config.yaml
routed_scale: 4.0
init_std_router: 0.0231
init: "normal"
init_std_o: 0.00521
init_std_down: 0.00521
lr: 0.0011
seq_len: 1024
Below are experts of layer 5 (counted from 0) of a mixture-of-experts language model. Rows are named router (the router's row for the expert), up (a neuron's input weights, with its number), down (a neuron's output weights, with its number) and show model dimensions 112-167. Each number is 200 + 20 x the weight over its row's rms, rounded and kept within 0 to 999.
After each expert's rows: a language model's description of what the expert responds to. This comes from a sample of Wikipedia text that the model never trained on.

# expert 57
router,193,179,203,153,217,215,205,200,214,167,199,200,207,212,201,169,207,173,198,181,208,213,182,237,204,189,225,169,184,215,198,194,191,221,222,183,223,190,173,186,197,219,223,171,187,219,234,196,185,149,190,219,189,204,222,193
up6,216,197,231,188,161,196,193,178,259,191,201,212,165,202,195,154,198,163,202,236,196,186,195,201,172,200,176,170,196,187,186,198,188,222,206,168,231,190,177,206,201,193,216,174,214,198,220,209,204,218,171,199,212,212,188,223
down6,208,232,182,203,207,220,240,205,165,175,222,211,204,186,188,215,212,186,228,217,199,180,211,216,194,232,203,181,212,204,221,195,205,199,234,167,201,221,205,172,177,210,209,183,205,193,227,223,200,173,199,198,207,214,186,241
up7,213,189,218,189,203,170,179,200,185,202,212,138,171,193,202,208,203,201,255,207,186,203,186,197,225,166,190,226,200,162,229,208,174,219,213,191,205,186,238,214,201,214,192,197,203,210,219,230,209,202,163,221,175,209,180,186
down7,170,204,198,218,174,223,189,203,192,202,183,186,227,230,227,188,184,173,233,158,215,175,204,215,182,216,194,214,230,227,175,204,203,202,197,185,179,218,217,202,231,220,218,216,211,183,195,187,196,191,231,203,147,231,186,162
up8,203,203,229,171,193,189,220,192,213,211,186,188,212,182,207,191,272,189,181,218,232,201,214,230,218,194,196,196,190,187,207,211,179,144,166,225,213,211,160,201,198,194,203,204,185,183,195,189,190,204,193,177,204,185,183,205
down8,191,199,161,204,215,195,206,192,200,218,209,204,203,238,218,189,216,191,188,203,186,209,208,177,207,224,230,184,203,201,209,188,220,200,182,196,179,193,208,217,240,159,222,197,201,203,205,217,213,185,228,197,207,207,176,213
What it handles: Colons and field labels in infobox-style lists, such as Order:, Family:, Surface:, Location:, name:, and the dashes that begin lines.

# expert 49
router,213,201,161,167,219,201,191,208,240,202,175,200,190,213,239,168,199,200,208,167,241,192,183,222,219,187,202,171,193,213,194,205,176,188,194,190,212,224,146,216,196,211,219,186,201,218,229,193,196,139,167,224,196,203,213,176
up0,206,191,195,186,209,210,217,194,193,203,217,208,221,191,177,189,181,180,225,199,172,191,183,220,189,180,186,152,185,216,205,262,211,219,254,184,196,185,191,191,182,189,191,223,240,148,173,220,191,224,229,209,220,194,206,188
down0,173,187,216,198,233,190,213,202,184,202,209,177,190,166,181,228,156,196,174,258,181,195,222,212,228,227,181,204,206,208,197,211,187,220,212,235,214,202,160,190,196,192,226,199,207,190,168,185,210,208,200,193,168,196,237,214
up1,207,213,205,206,170,251,198,212,169,186,168,200,193,227,213,210,181,171,200,186,190,202,168,186,165,216,217,217,195,196,163,209,196,202,175,195,165,200,205,177,184,189,204,198,185,237,192,200,208,226,195,161,210,219,216,222
down1,190,201,217,212,172,206,170,181,154,225,207,198,188,199,196,193,156,222,203,223,192,221,208,214,211,211,216,197,199,181,196,211,187,223,191,187,206,225,204,168,237,198,171,199,219,207,219,166,188,166,181,182,227,175,180,184
up2,189,163,181,191,244,251,188,180,198,197,220,179,218,173,193,190,198,203,203,203,196,197,182,233,195,203,172,186,175,179,206,203,207,176,239,189,219,208,200,204,218,214,215,202,204,210,179,226,202,214,202,188,211,193,205,215
down2,205,197,174,164,197,183,192,203,210,177,184,199,214,188,181,164,195,194,222,177,227,198,180,201,212,220,202,179,206,198,194,195,200,203,190,181,201,181,223,192,220,215,165,169,192,204,168,186,241,211,186,219,177,198,179,200
What it handles: Colons, pipes, semicolons and units in sports or taxonomy infoboxes and score tables, such as Runs batted in, 6 ft 4 in, Family:.

# expert 43
router,207,193,171,180,224,216,208,194,225,187,198,200,187,216,201,173,224,167,191,160,207,200,220,226,237,191,223,165,185,204,178,210,172,210,229,198,222,154,174,162,191,208,206,187,188,199,242,192,187,144,195,218,209,174,208,195
up6,192,174,170,201,198,206,218,199,220,219,184,227,183,230,213,201,195,185,219,176,190,213,182,194,203,184,204,191,186,196,192,209,179,198,244,187,211,199,178,191,205,202,199,173,194,193,240,241,196,173,210,156,200,234,197,195
down6,203,235,223,199,221,200,204,232,205,226,234,193,194,173,166,216,200,193,195,175,231,189,218,189,196,216,200,204,203,207,214,203,196,231,194,204,199,200,210,195,216,193,200,222,216,170,204,236,191,190,181,210,218,178,190,195
up7,202,198,150,217,186,209,220,184,227,180,180,223,184,151,196,203,194,195,211,233,239,202,210,192,180,206,221,223,183,207,202,204,202,218,234,222,192,175,191,214,176,214,209,190,194,214,210,187,186,215,174,180,195,201,178,208
down7,196,183,220,194,225,215,201,219,188,218,181,190,227,171,193,161,175,203,209,203,185,195,203,201,204,207,177,202,176,193,205,214,215,200,195,180,209,159,200,211,197,200,191,210,210,213,192,184,206,205,219,210,175,196,211,186
up8,221,171,199,170,192,240,194,205,220,187,178,170,176,257,206,246,185,188,217,217,193,148,191,220,176,190,204,215,208,199,172,206,184,203,204,179,192,197,202,195,201,193,198,184,197,206,221,178,200,176,185,201,182,244,185,187
down8,194,204,208,216,204,246,218,215,203,158,211,224,218,207,232,204,193,232,207,212,238,208,198,158,202,182,196,222,215,210,194,152,203,182,192,231,216,201,198,204,177,219,237,192,205,239,213,195,191,153,211,203,177,233,184,226
What it handles: Labels, colons and units in place or organisation infobox lists, such as Area code:, Website:, sq mi), coordinate degree marks.

# expert 26
router,216,170,196,182,184,173,238,237,196,211,183,207,201,190,249,187,211,187,253,187,231,203,186,205,204,180,167,176,184,204,185,224,179,168,211,191,183,167,201,171,190,214,212,177,241,217,181,192,164,208,198,205,185,184,202,214
up0,184,196,178,201,230,216,171,234,165,205,181,191,220,170,245,208,200,217,231,196,205,200,193,194,218,195,212,218,215,195,200,232,180,181,234,184,187,203,202,165,144,196,215,202,208,231,214,176,182,188,221,182,176,202,181,208
down0,224,212,197,176,237,201,212,190,188,150,205,237,182,198,220,188,206,231,204,230,163,192,215,186,206,185,182,187,242,211,199,219,203,193,189,223,209,201,231,192,223,202,153,195,217,186,216,189,193,223,172,197,183,188,218,176
up1,213,161,234,190,183,176,204,144,211,206,193,195,198,198,233,204,188,178,172,221,198,205,200,243,209,191,184,204,200,214,209,195,162,227,180,188,198,191,186,208,182,254,222,175,215,216,201,195,185,210,205,204,203,210,181,204
down1,187,187,199,200,205,207,201,199,192,262,209,169,192,215,185,236,170,192,235,213,195,202,185,232,212,211,234,223,189,184,205,206,201,200,252,179,207,192,187,184,181,167,210,206,196,215,181,193,191,225,181,214,212,204,205,207
up2,199,196,176,170,167,227,170,185,211,189,215,210,215,220,176,190,207,171,181,154,191,187,214,184,223,201,192,214,201,198,198,178,178,186,180,229,200,222,182,158,160,190,199,217,214,208,218,196,192,212,226,181,199,200,207,183
down2,207,196,178,204,198,203,183,212,199,167,189,232,229,221,203,204,235,191,239,201,208,214,224,192,218,193,173,180,161,175,236,163,187,158,189,166,196,206,182,177,176,209,216,188,193,214,206,223,223,206,201,201,183,211,202,238
What it handles: Mid-name pieces of surnames and place names, usually after first names in lists and tables: Manz|ing|a, Rowan At|kinson, Har|ing|ey.

# expert 40
router,191,194,164,195,195,183,203,187,235,187,194,202,175,210,207,159,248,177,215,149,198,215,181,214,208,170,206,206,206,212,195,184,171,217,232,201,206,187,192,200,172,204,203,180,197,203,224,183,168,165,204,201,195,178,217,190
up6,216,201,204,209,192,188,157,184,209,183,224,201,187,196,198,202,194,207,216,209,196,188,194,214,203,177,180,169,193,153,177,211,176,228,198,200,212,213,151,229,197,184,212,213,199,178,182,202,201,171,212,210,199,188,225,206
down6,214,174,218,212,174,188,199,185,207,200,220,207,176,205,207,165,215,145,236,217,197,192,197,204,186,186,175,189,189,168,219,224,155,197,201,206,225,217,190,184,206,187,243,171,193,216,239,232,227,199,202,188,202,191,219,186
up7,199,200,209,169,207,215,203,192,198,210,218,238,205,211,195,199,214,183,214,188,181,162,190,197,183,187,233,190,192,249,229,201,188,190,203,201,204,211,198,183,185,193,210,198,213,219,233,232,150,204,159,196,196,204,190,191
down7,252,212,167,202,222,194,238,208,189,165,187,186,195,175,211,196,187,193,205,197,188,216,217,199,200,244,149,177,180,225,150,218,206,224,184,211,184,211,184,223,231,196,191,208,196,188,186,194,205,233,207,210,167,167,173,176
up8,219,229,183,190,189,191,202,212,181,197,227,179,201,190,207,206,236,176,196,163,212,229,220,195,247,223,189,167,222,182,152,192,217,175,169,216,188,202,195,215,201,163,220,204,186,196,212,198,188,175,209,209,205,174,207,223
down8,231,190,221,192,213,240,149,189,177,177,193,201,187,184,201,205,197,173,218,209,193,218,186,200,217,192,226,184,200,197,205,187,189,226,188,188,229,207,188,196,214,205,222,229,184,193,214,203,205,198,182,168,182,159,228,190
What it handles: First token of an infobox field label or value after a dash or bullet, such as Added to NRHP, Maintained by, Hanyu Pinyin, coordinate marks ″N.

# expert 0
router,172,182,190,169,166,205,182,229,212,179,215,192,200,204,217,210,224,180,191,195,202,222,168,237,209,172,186,192,188,204,196,209,167,187,200,218,153,182,203,175,180,206,291,180,188,198,227,207,187,193,192,206,177,191,189,161
up0,204,172,197,196,195,189,227,217,162,210,165,197,209,163,158,208,220,186,182,203,179,199,198,208,215,206,184,208,220,205,188,176,206,207,201,223,191,201,202,227,195,219,181,184,187,218,174,195,201,180,177,172,175,194,194,165
down0,193,219,222,187,214,202,148,210,191,195,208,195,204,208,170,213,221,215,233,219,199,199,178,189,221,167,223,200,179,167,197,225,178,192,165,175,218,216,190,195,211,176,199,194,222,184,173,181,187,199,208,181,200,217,216,218
up1,219,202,203,207,192,184,200,195,253,185,181,164,211,228,209,210,217,175,213,196,239,194,173,217,249,180,211,207,227,234,185,226,190,197,174,212,225,177,186,194,184,177,199,181,196,188,204,225,178,148,196,237,216,215,232,201
down1,209,231,202,204,213,217,212,205,245,182,207,213,193,196,208,233,208,203,183,206,209,198,183,221,195,197,226,236,241,225,177,189,209,194,196,177,210,212,224,212,183,201,184,220,206,193,209,212,203,185,186,196,203,215,166,207
up2,186,213,218,215,208,182,216,208,192,213,220,204,185,211,219,198,245,195,181,230,207,223,200,221,192,202,225,196,206,237,218,223,210,194,170,194,216,239,203,238,207,208,195,195,215,215,224,198,217,189,191,206,149,202,213,225
down2,213,231,193,231,184,209,217,179,223,179,190,198,185,216,191,175,240,207,183,227,201,193,211,178,219,208,228,181,170,199,197,211,219,205,195,226,186,219,152,204,199,234,224,236,233,193,176,221,187,182,193,193,187,221,180,228
What it handles: Number, ordinal and quantity words after the, of, in or for, such as two decades, most of, other artists, first.

# expert 59
router,203,200,184,179,183,211,188,217,220,210,174,200,225,206,227,147,223,189,210,207,215,191,176,211,192,181,168,166,194,213,196,210,209,175,245,164,160,203,200,171,193,248,219,184,222,204,195,202,209,184,194,229,196,208,208,182
up0,206,205,180,217,203,187,208,227,203,205,180,137,208,209,198,225,199,192,225,202,217,188,191,207,224,172,198,221,180,213,201,191,204,193,211,186,179,189,201,182,199,203,193,220,202,222,217,198,183,165,188,185,198,230,212,178
down0,215,236,176,181,169,189,208,203,179,160,206,196,184,187,215,191,192,204,171,190,180,194,173,223,213,149,223,172,242,231,204,179,184,169,233,157,156,176,224,228,208,184,211,177,187,175,198,210,179,222,232,171,198,250,185,193
up1,224,215,202,195,206,180,198,199,212,206,167,168,225,196,201,203,227,201,228,197,215,178,211,207,222,157,216,168,181,201,192,235,202,186,204,190,229,203,185,215,179,177,226,179,207,214,199,225,196,176,192,234,192,199,215,222
down1,197,201,164,189,183,206,196,196,231,226,193,213,176,219,193,201,203,207,203,186,191,210,192,190,190,200,210,171,199,232,200,250,206,155,172,173,228,221,195,171,197,200,239,197,178,213,203,213,178,188,214,177,192,179,178,179
up2,190,187,209,217,188,194,188,193,217,218,215,225,218,162,200,227,193,190,222,206,199,174,203,196,178,214,213,227,211,219,207,227,212,216,209,183,218,232,196,213,146,217,194,198,209,203,204,205,210,181,179,177,213,194,240,194
down2,261,189,191,204,223,180,213,174,153,185,178,205,204,217,207,196,188,188,224,194,219,209,176,176,231,220,211,200,177,232,185,194,199,184,198,197,213,174,217,216,214,214,189,207,219,203,198,204,173,211,173,170,180,167,207,223
What it handles: Pipes between table cells in place, sports and climate tables, plus end pieces inside names and sentence-final words like ation., ed., Endow.

# expert 28
router,175,163,194,179,187,213,202,247,191,234,200,194,185,191,236,192,209,184,208,202,196,224,170,238,197,185,187,162,191,200,178,212,163,184,220,206,173,208,166,175,210,223,236,202,209,208,222,230,176,197,170,193,190,181,174,177
up6,202,196,191,187,204,218,168,227,198,182,231,167,219,237,193,198,205,171,188,167,183,192,187,215,245,206,172,213,192,201,193,211,158,207,190,229,186,218,208,205,205,205,224,206,219,191,201,188,217,178,214,206,199,164,206,201
down6,197,247,154,166,182,250,169,225,187,232,223,150,180,199,205,205,173,192,168,212,178,187,205,174,204,205,205,184,174,195,191,186,204,204,244,216,205,189,211,186,208,184,240,202,239,226,185,217,166,225,182,186,243,185,209,212
up7,211,224,169,162,218,174,222,220,241,208,212,179,247,191,218,203,190,192,185,161,207,190,242,189,167,198,218,158,202,193,227,232,218,230,174,204,218,200,184,185,182,221,199,184,192,215,201,176,211,189,197,200,208,182,200,192
down7,219,236,226,192,207,200,193,186,182,224,187,215,236,230,205,195,219,224,184,170,184,232,241,198,190,197,202,198,212,213,215,206,228,164,206,179,227,251,193,208,217,201,191,184,188,203,173,230,199,181,184,203,208,216,189,224
up8,196,203,210,192,249,161,171,244,205,207,201,209,225,268,203,198,171,201,200,169,201,157,170,209,192,216,188,223,244,201,194,227,203,196,195,225,173,164,177,206,183,193,189,179,216,202,157,219,204,198,186,203,159,208,212,205
down8,198,196,175,196,195,189,214,207,199,225,197,217,185,220,224,192,172,202,221,162,166,246,207,224,165,206,215,173,187,180,212,184,228,193,225,205,209,214,203,213,188,230,218,206,221,211,210,197,170,195,193,195,198,187,225,184
What it handles: Possessive determiners his, their, its; adjectives such as public, political, similar; and suffix pieces like ic in medicine, ical, ous.

# expert 39
router,199,187,192,188,189,194,209,218,225,217,217,179,178,223,241,179,236,179,220,186,201,213,192,193,208,173,199,176,183,249,182,228,193,203,214,202,203,183,197,171,192,215,213,184,208,213,189,202,194,184,195,216,191,204,194,181
up0,233,207,209,219,180,211,185,145,245,201,211,194,164,205,190,192,205,212,218,193,204,202,191,206,221,195,207,178,178,212,210,220,169,208,201,194,150,191,212,209,188,210,242,207,205,173,232,212,205,178,207,202,172,197,215,196
down0,178,200,196,190,216,181,216,206,185,208,230,183,225,182,200,194,206,196,189,200,191,163,199,177,198,224,192,199,190,240,185,192,196,170,235,188,169,166,218,212,218,208,236,206,207,231,169,211,204,190,224,177,198,184,193,168
up1,204,204,215,202,206,179,156,208,213,227,213,164,176,234,203,216,215,179,183,210,228,162,196,208,201,205,185,229,227,178,188,193,218,204,186,153,185,207,199,209,213,225,203,223,192,204,218,202,229,181,205,204,226,201,184,201
down1,239,211,168,213,199,160,211,214,236,180,214,186,212,177,183,177,225,225,245,223,217,158,178,210,209,176,195,196,220,206,210,170,167,199,204,256,184,198,184,197,209,204,202,211,181,157,181,215,170,245,188,208,230,222,204,215
up2,186,169,193,201,189,178,200,216,228,178,202,207,204,182,239,195,232,206,197,229,187,194,177,201,212,195,204,209,189,231,211,210,172,167,189,204,170,200,197,153,168,188,233,164,211,209,194,211,188,203,209,236,216,203,185,234
down2,212,193,207,186,180,167,187,194,187,185,223,189,227,233,183,208,217,209,227,218,193,204,189,204,188,186,209,165,173,170,227,199,189,169,209,207,210,251,161,196,192,213,241,169,203,205,205,171,199,211,201,205,206,186,200,175
What it handles: Pipe separators and number cells early in table rows, plus the piece fin in fins, finite and final.

# expert 1
router,210,197,187,196,176,164,215,240,221,227,199,201,192,183,230,191,225,194,242,189,223,202,195,201,195,190,196,198,181,211,196,214,186,181,200,196,185,174,202,193,181,201,200,174,240,192,185,205,174,207,192,209,189,203,208,211
up0,206,210,193,210,190,195,222,212,203,186,180,195,216,207,213,200,222,192,186,222,198,206,199,203,218,194,199,207,204,235,199,176,202,192,186,194,175,183,215,187,166,183,215,166,210,177,213,189,193,215,173,185,154,218,208,190
down0,184,186,198,207,191,207,210,200,217,196,188,203,198,200,230,213,213,207,189,191,187,201,199,167,192,188,219,191,191,213,242,169,192,223,188,201,199,226,231,218,195,186,172,186,189,217,211,200,217,200,187,205,207,213,201,242
up1,201,177,204,194,191,183,204,186,202,182,201,189,199,214,150,217,188,192,154,221,215,195,210,188,210,204,187,206,199,191,232,240,183,172,199,198,169,194,226,177,195,208,206,194,208,223,206,202,192,174,187,188,173,202,201,180
down1,175,213,215,194,220,227,174,198,217,213,215,183,196,220,205,210,185,204,159,203,173,178,196,189,238,202,212,209,195,173,216,186,219,202,196,176,189,187,219,189,198,208,190,230,217,160,220,193,218,155,199,185,193,190,219,196
up2,204,212,168,217,209,184,186,175,194,218,210,187,152,228,195,191,207,178,218,236,241,207,182,209,177,213,191,210,187,210,199,221,182,199,192,197,205,197,196,181,182,178,206,203,178,210,198,218,215,164,159,211,222,176,183,189
down2,207,178,181,191,218,184,159,212,224,210,172,180,239,180,204,205,152,228,185,212,223,161,201,198,168,206,180,209,205,162,195,214,209,163,233,199,205,203,179,169,190,228,188,223,194,190,180,201,197,216,190,203,206,204,220,177
What it handles: Pieces of personal surnames after a first name or prefix like Mac, Mc, O', such as Mac-K-innon, Gold-ring, Smith.

# expert 63
router,208,201,174,202,198,204,205,196,217,187,211,198,204,249,221,141,220,186,211,174,215,210,197,220,209,189,184,171,162,194,167,225,197,203,240,158,200,202,169,207,186,192,236,189,217,226,230,181,190,182,177,227,194,188,187,194
up0,166,175,178,195,174,205,215,202,208,155,177,215,226,197,201,259,203,215,190,235,197,211,195,210,220,163,199,203,250,257,189,198,172,219,174,206,182,162,184,194,182,175,227,165,194,175,249,186,155,171,221,194,179,219,198,174
down0,227,193,183,220,187,194,194,191,168,212,239,215,161,209,161,162,229,235,206,207,200,205,195,189,162,208,186,245,198,177,215,165,189,187,195,208,226,176,201,197,198,216,197,213,206,226,224,212,189,223,220,211,180,214,203,197
up1,195,206,196,185,209,197,217,195,215,198,246,194,205,247,202,220,215,186,212,200,212,200,200,182,177,203,196,210,181,206,174,193,198,229,191,214,172,157,205,213,194,196,215,197,189,198,209,256,185,231,209,181,175,204,163,175
down1,196,178,213,198,177,190,180,208,185,190,178,191,204,177,191,182,184,222,210,160,236,212,193,213,202,208,192,229,192,193,208,237,201,184,217,199,217,218,230,163,188,212,173,191,209,191,178,191,192,203,175,188,216,224,180,216
up2,205,199,205,191,203,206,192,202,204,251,189,158,191,191,180,196,192,182,197,214,214,224,209,222,216,168,189,171,197,177,188,224,190,151,185,168,229,209,234,203,179,201,250,193,211,184,205,185,183,191,182,222,183,202,163,190
down2,199,186,213,209,180,185,203,202,170,192,157,213,198,220,207,177,147,162,170,209,200,219,204,202,227,198,187,224,186,173,214,209,207,193,212,219,170,242,197,190,163,172,200,172,202,177,234,241,207,192,166,198,214,208,194,172
What it handles: Pipes between numbers deep in sports league tables, and degree, minute and second marks in coordinates such as ″N and ″E.

# expert 10
router,203,197,195,203,171,189,223,250,181,209,203,190,223,199,246,180,218,163,257,186,208,199,194,210,191,206,206,201,187,215,198,203,198,179,200,185,206,174,202,157,172,218,221,183,226,212,184,193,186,191,190,236,191,184,211,223
up0,203,210,186,187,208,184,195,193,238,209,207,217,187,207,221,189,189,186,165,201,189,163,160,213,200,197,157,202,189,210,238,222,197,184,215,217,197,242,158,199,162,202,200,214,208,217,244,195,187,201,219,222,187,215,202,203
down0,237,206,211,233,172,210,169,207,182,169,228,188,189,222,201,219,235,178,192,198,201,185,189,211,199,204,191,211,237,188,223,201,212,201,192,170,171,219,181,169,185,166,228,202,219,183,200,229,187,197,231,222,220,245,208,186
up1,228,173,200,216,213,185,213,227,223,202,181,186,202,178,194,217,191,197,206,208,163,177,217,209,202,201,200,215,220,197,189,199,184,203,206,202,221,203,177,197,180,173,191,152,213,197,186,194,182,198,190,224,191,202,206,180
down1,228,177,203,215,223,202,225,214,212,222,225,182,180,207,209,203,189,226,214,186,214,219,168,202,206,187,189,226,223,196,189,205,208,228,239,147,198,199,193,211,255,205,175,161,194,198,188,241,194,197,165,174,219,207,148,233
up2,177,217,190,191,164,184,202,243,257,213,219,189,202,189,213,145,187,188,215,207,232,223,203,207,201,196,224,190,210,216,233,223,198,165,210,187,226,184,192,200,165,215,190,164,218,173,238,181,206,209,210,232,192,181,201,191
down2,199,209,204,173,228,177,183,236,192,205,186,184,202,201,173,218,153,226,217,197,191,196,183,188,187,209,200,194,234,184,224,202,220,169,226,185,201,215,225,215,185,186,156,217,231,186,129,203,235,176,201,177,218,185,232,184
What it handles: First piece of a surname or given name after initials or first names, in cast lists and vote tables, like Ch(ithra), Beng(tsson), D(upree).

# expert 42
router,189,169,171,176,201,231,183,217,222,196,165,202,199,202,200,162,191,199,168,221,212,178,178,226,194,186,173,171,185,218,195,232,195,166,211,207,177,219,195,204,193,247,201,195,197,204,204,200,198,174,203,226,236,215,195,143
up0,180,239,171,178,206,247,219,197,191,206,193,209,171,201,203,193,175,206,200,161,189,212,224,200,207,197,207,175,171,223,207,179,188,162,200,213,186,224,179,190,198,199,198,184,189,193,186,205,204,210,212,199,202,197,178,209
down0,185,185,240,224,207,193,229,206,200,219,190,200,188,196,201,203,219,206,178,197,174,199,205,198,215,217,166,177,194,174,171,222,222,209,200,219,211,175,186,177,174,223,195,194,194,184,207,205,223,175,191,182,168,190,225,198
up1,187,221,171,174,216,188,223,217,198,213,208,203,187,191,215,201,194,186,197,159,179,200,183,190,192,208,217,170,237,196,185,215,248,189,182,184,198,153,198,204,205,229,200,218,188,214,178,203,203,207,204,184,214,197,205,251
down1,226,158,209,221,196,164,223,158,160,195,194,183,191,232,200,227,200,232,197,189,185,221,196,197,182,223,202,194,248,175,184,175,197,211,189,186,221,207,231,190,230,180,188,183,209,173,211,213,164,179,157,156,227,185,207,196
up2,169,193,175,176,226,183,183,215,193,200,238,212,203,209,193,186,213,198,187,200,162,206,205,211,178,195,177,218,195,221,188,122,196,185,217,201,191,191,171,196,207,219,214,223,207,202,169,199,208,216,186,214,206,167,200,212
down2,222,176,195,224,206,213,192,190,207,181,233,216,186,185,177,209,209,210,223,198,220,176,224,222,215,213,192,252,245,166,189,170,228,192,166,199,210,207,189,177,166,199,210,206,214,210,191,220,155,190,211,224,180,204,204,241
What it handles: Pipe separators in election and sports tables, plus the fragment re inside words, as in Ord-re, Rest-re-po, Sur-re-y.

# expert 20
router,165,162,195,185,168,199,185,248,197,206,199,188,212,184,228,189,220,180,213,187,198,228,188,213,192,169,180,137,156,202,167,201,189,189,218,165,192,207,187,168,176,213,241,207,189,221,227,238,167,194,197,197,198,188,189,180
up6,225,167,205,199,224,205,215,216,197,184,229,209,181,214,181,201,228,205,213,217,189,229,209,198,205,161,212,219,211,222,256,201,223,212,204,181,192,184,176,198,159,194,225,209,172,221,216,174,204,223,206,195,185,218,174,173
down6,181,176,223,208,209,197,209,232,206,165,195,220,206,190,199,191,183,150,189,193,203,223,211,190,167,214,198,196,221,194,161,229,208,218,211,229,191,187,204,195,199,196,223,208,184,175,217,205,222,236,194,188,194,197,209,204
up7,174,195,232,213,229,182,215,185,211,219,211,186,184,216,207,210,185,158,208,182,214,210,206,199,217,190,178,204,190,193,207,222,172,188,195,243,213,145,161,207,199,178,208,180,199,184,214,225,204,209,226,209,213,170,189,160
down7,187,190,217,193,212,194,197,210,228,192,177,194,229,232,208,188,173,171,194,233,220,218,208,188,218,172,223,196,174,190,198,182,216,206,209,218,198,194,204,204,195,213,199,212,223,221,202,217,196,177,220,229,205,226,154,203
up8,182,224,234,195,216,193,197,207,179,196,179,223,188,181,209,213,198,209,224,222,174,197,199,216,201,170,234,199,173,220,168,203,242,202,182,204,212,221,195,193,177,226,202,195,184,188,244,202,158,187,202,208,175,199,211,196
down8,172,207,239,164,213,203,228,185,210,199,195,186,175,207,231,195,188,235,214,206,198,203,213,166,189,223,205,159,193,208,211,227,188,197,202,210,228,208,205,206,210,204,235,197,198,179,209,201,205,241,194,205,206,191,221,162
What it handles: Latinate suffixes and abstract nouns or adjectives in formal prose: -al, -ation, -ological, -ari (Secretariat), public, national, development.

# expert 54
router,173,202,193,193,198,197,213,190,230,189,206,215,184,223,212,164,200,193,221,149,206,210,167,225,209,197,213,160,210,231,172,202,176,204,224,204,215,189,162,174,205,225,227,195,202,228,218,178,214,163,211,192,211,180,218,195
up0,172,203,178,210,232,200,226,196,199,193,216,199,213,172,201,197,181,172,207,208,210,192,169,213,237,173,220,201,161,209,168,199,157,215,193,242,200,172,166,210,211,226,195,190,179,218,214,241,173,181,195,199,192,190,217,189
down0,193,207,160,196,181,183,197,188,210,173,210,165,189,198,181,192,219,135,242,223,218,176,187,216,231,217,203,180,189,179,198,198,208,213,170,217,193,201,182,176,181,195,221,228,179,229,228,214,188,178,220,225,180,218,234,206
up1,247,180,194,189,182,197,214,210,174,192,218,216,217,209,192,182,211,195,214,228,194,201,230,197,196,197,191,210,189,181,169,211,229,179,233,201,206,202,189,148,168,192,217,202,186,192,202,198,196,234,221,201,192,195,200,165
down1,201,191,189,158,217,195,235,183,205,195,177,195,201,174,196,216,200,177,194,205,209,218,227,175,206,184,221,188,187,183,177,201,228,217,213,251,221,205,180,202,183,196,223,227,193,200,195,186,188,195,184,200,181,195,217,183
up2,249,229,191,219,217,187,209,195,183,210,235,181,185,192,194,212,197,218,189,159,205,189,193,183,246,180,212,205,211,209,226,193,158,228,193,235,210,182,179,173,184,204,199,190,207,205,207,203,183,195,194,183,225,219,184,196
down2,188,196,212,214,213,205,253,232,190,166,214,170,210,227,196,201,235,220,199,214,199,211,201,180,200,200,210,200,212,183,181,211,179,172,227,184,175,194,176,186,250,205,217,207,216,204,170,190,183,227,203,179,210,212,185,221
What it handles: Colons, pipes and values in infobox fields and data tables, such as Total:, Website:, ECHA InfoCard 100, UTC+.

# expert 61
router,192,206,180,160,201,214,211,220,206,174,204,189,204,209,196,162,208,186,206,216,227,199,166,232,202,190,214,152,170,206,204,217,184,180,206,187,179,176,171,164,191,233,257,169,197,218,202,220,213,193,189,212,206,174,221,169
up6,177,198,199,186,211,235,248,188,186,213,169,205,190,201,212,220,196,197,199,228,188,181,207,212,208,180,207,196,217,177,216,221,227,211,236,215,169,208,189,183,197,222,201,172,190,241,217,170,188,200,210,180,201,223,198,232
down6,198,203,228,179,221,189,242,235,201,174,179,224,202,231,205,243,195,186,219,217,212,158,209,216,223,217,195,219,234,184,223,178,229,156,203,200,224,205,179,186,188,185,218,178,215,209,158,184,180,199,174,181,214,213,160,197
up7,200,197,201,190,145,193,170,169,208,210,233,169,205,192,216,182,167,216,222,155,170,204,178,177,226,205,169,184,161,201,225,206,199,238,165,213,200,193,205,225,183,178,195,181,193,180,196,212,205,207,192,224,235,193,192,156
down7,192,214,186,204,192,153,207,173,170,200,214,188,186,210,211,137,156,209,170,218,212,196,193,200,179,193,198,194,185,192,220,170,198,201,221,209,184,188,169,202,214,209,138,214,172,213,179,223,242,209,205,213,204,186,210,176
up8,182,198,215,201,199,236,202,191,227,238,226,211,222,192,205,179,187,212,223,191,193,186,201,232,207,204,211,227,207,214,203,206,208,195,242,196,189,193,193,216,199,218,199,215,203,166,239,193,197,199,197,221,166,192,198,225
down8,211,181,199,208,223,196,179,210,187,178,181,256,202,214,194,189,227,218,226,218,187,184,214,142,209,175,201,213,231,189,233,201,196,173,177,186,187,208,200,209,208,201,212,215,233,174,209,211,180,201,188,199,212,188,201,202
What it handles: Pipe separators between table cells, especially in numeric or month tables, plus semicolons in score lists and some sentence-final periods.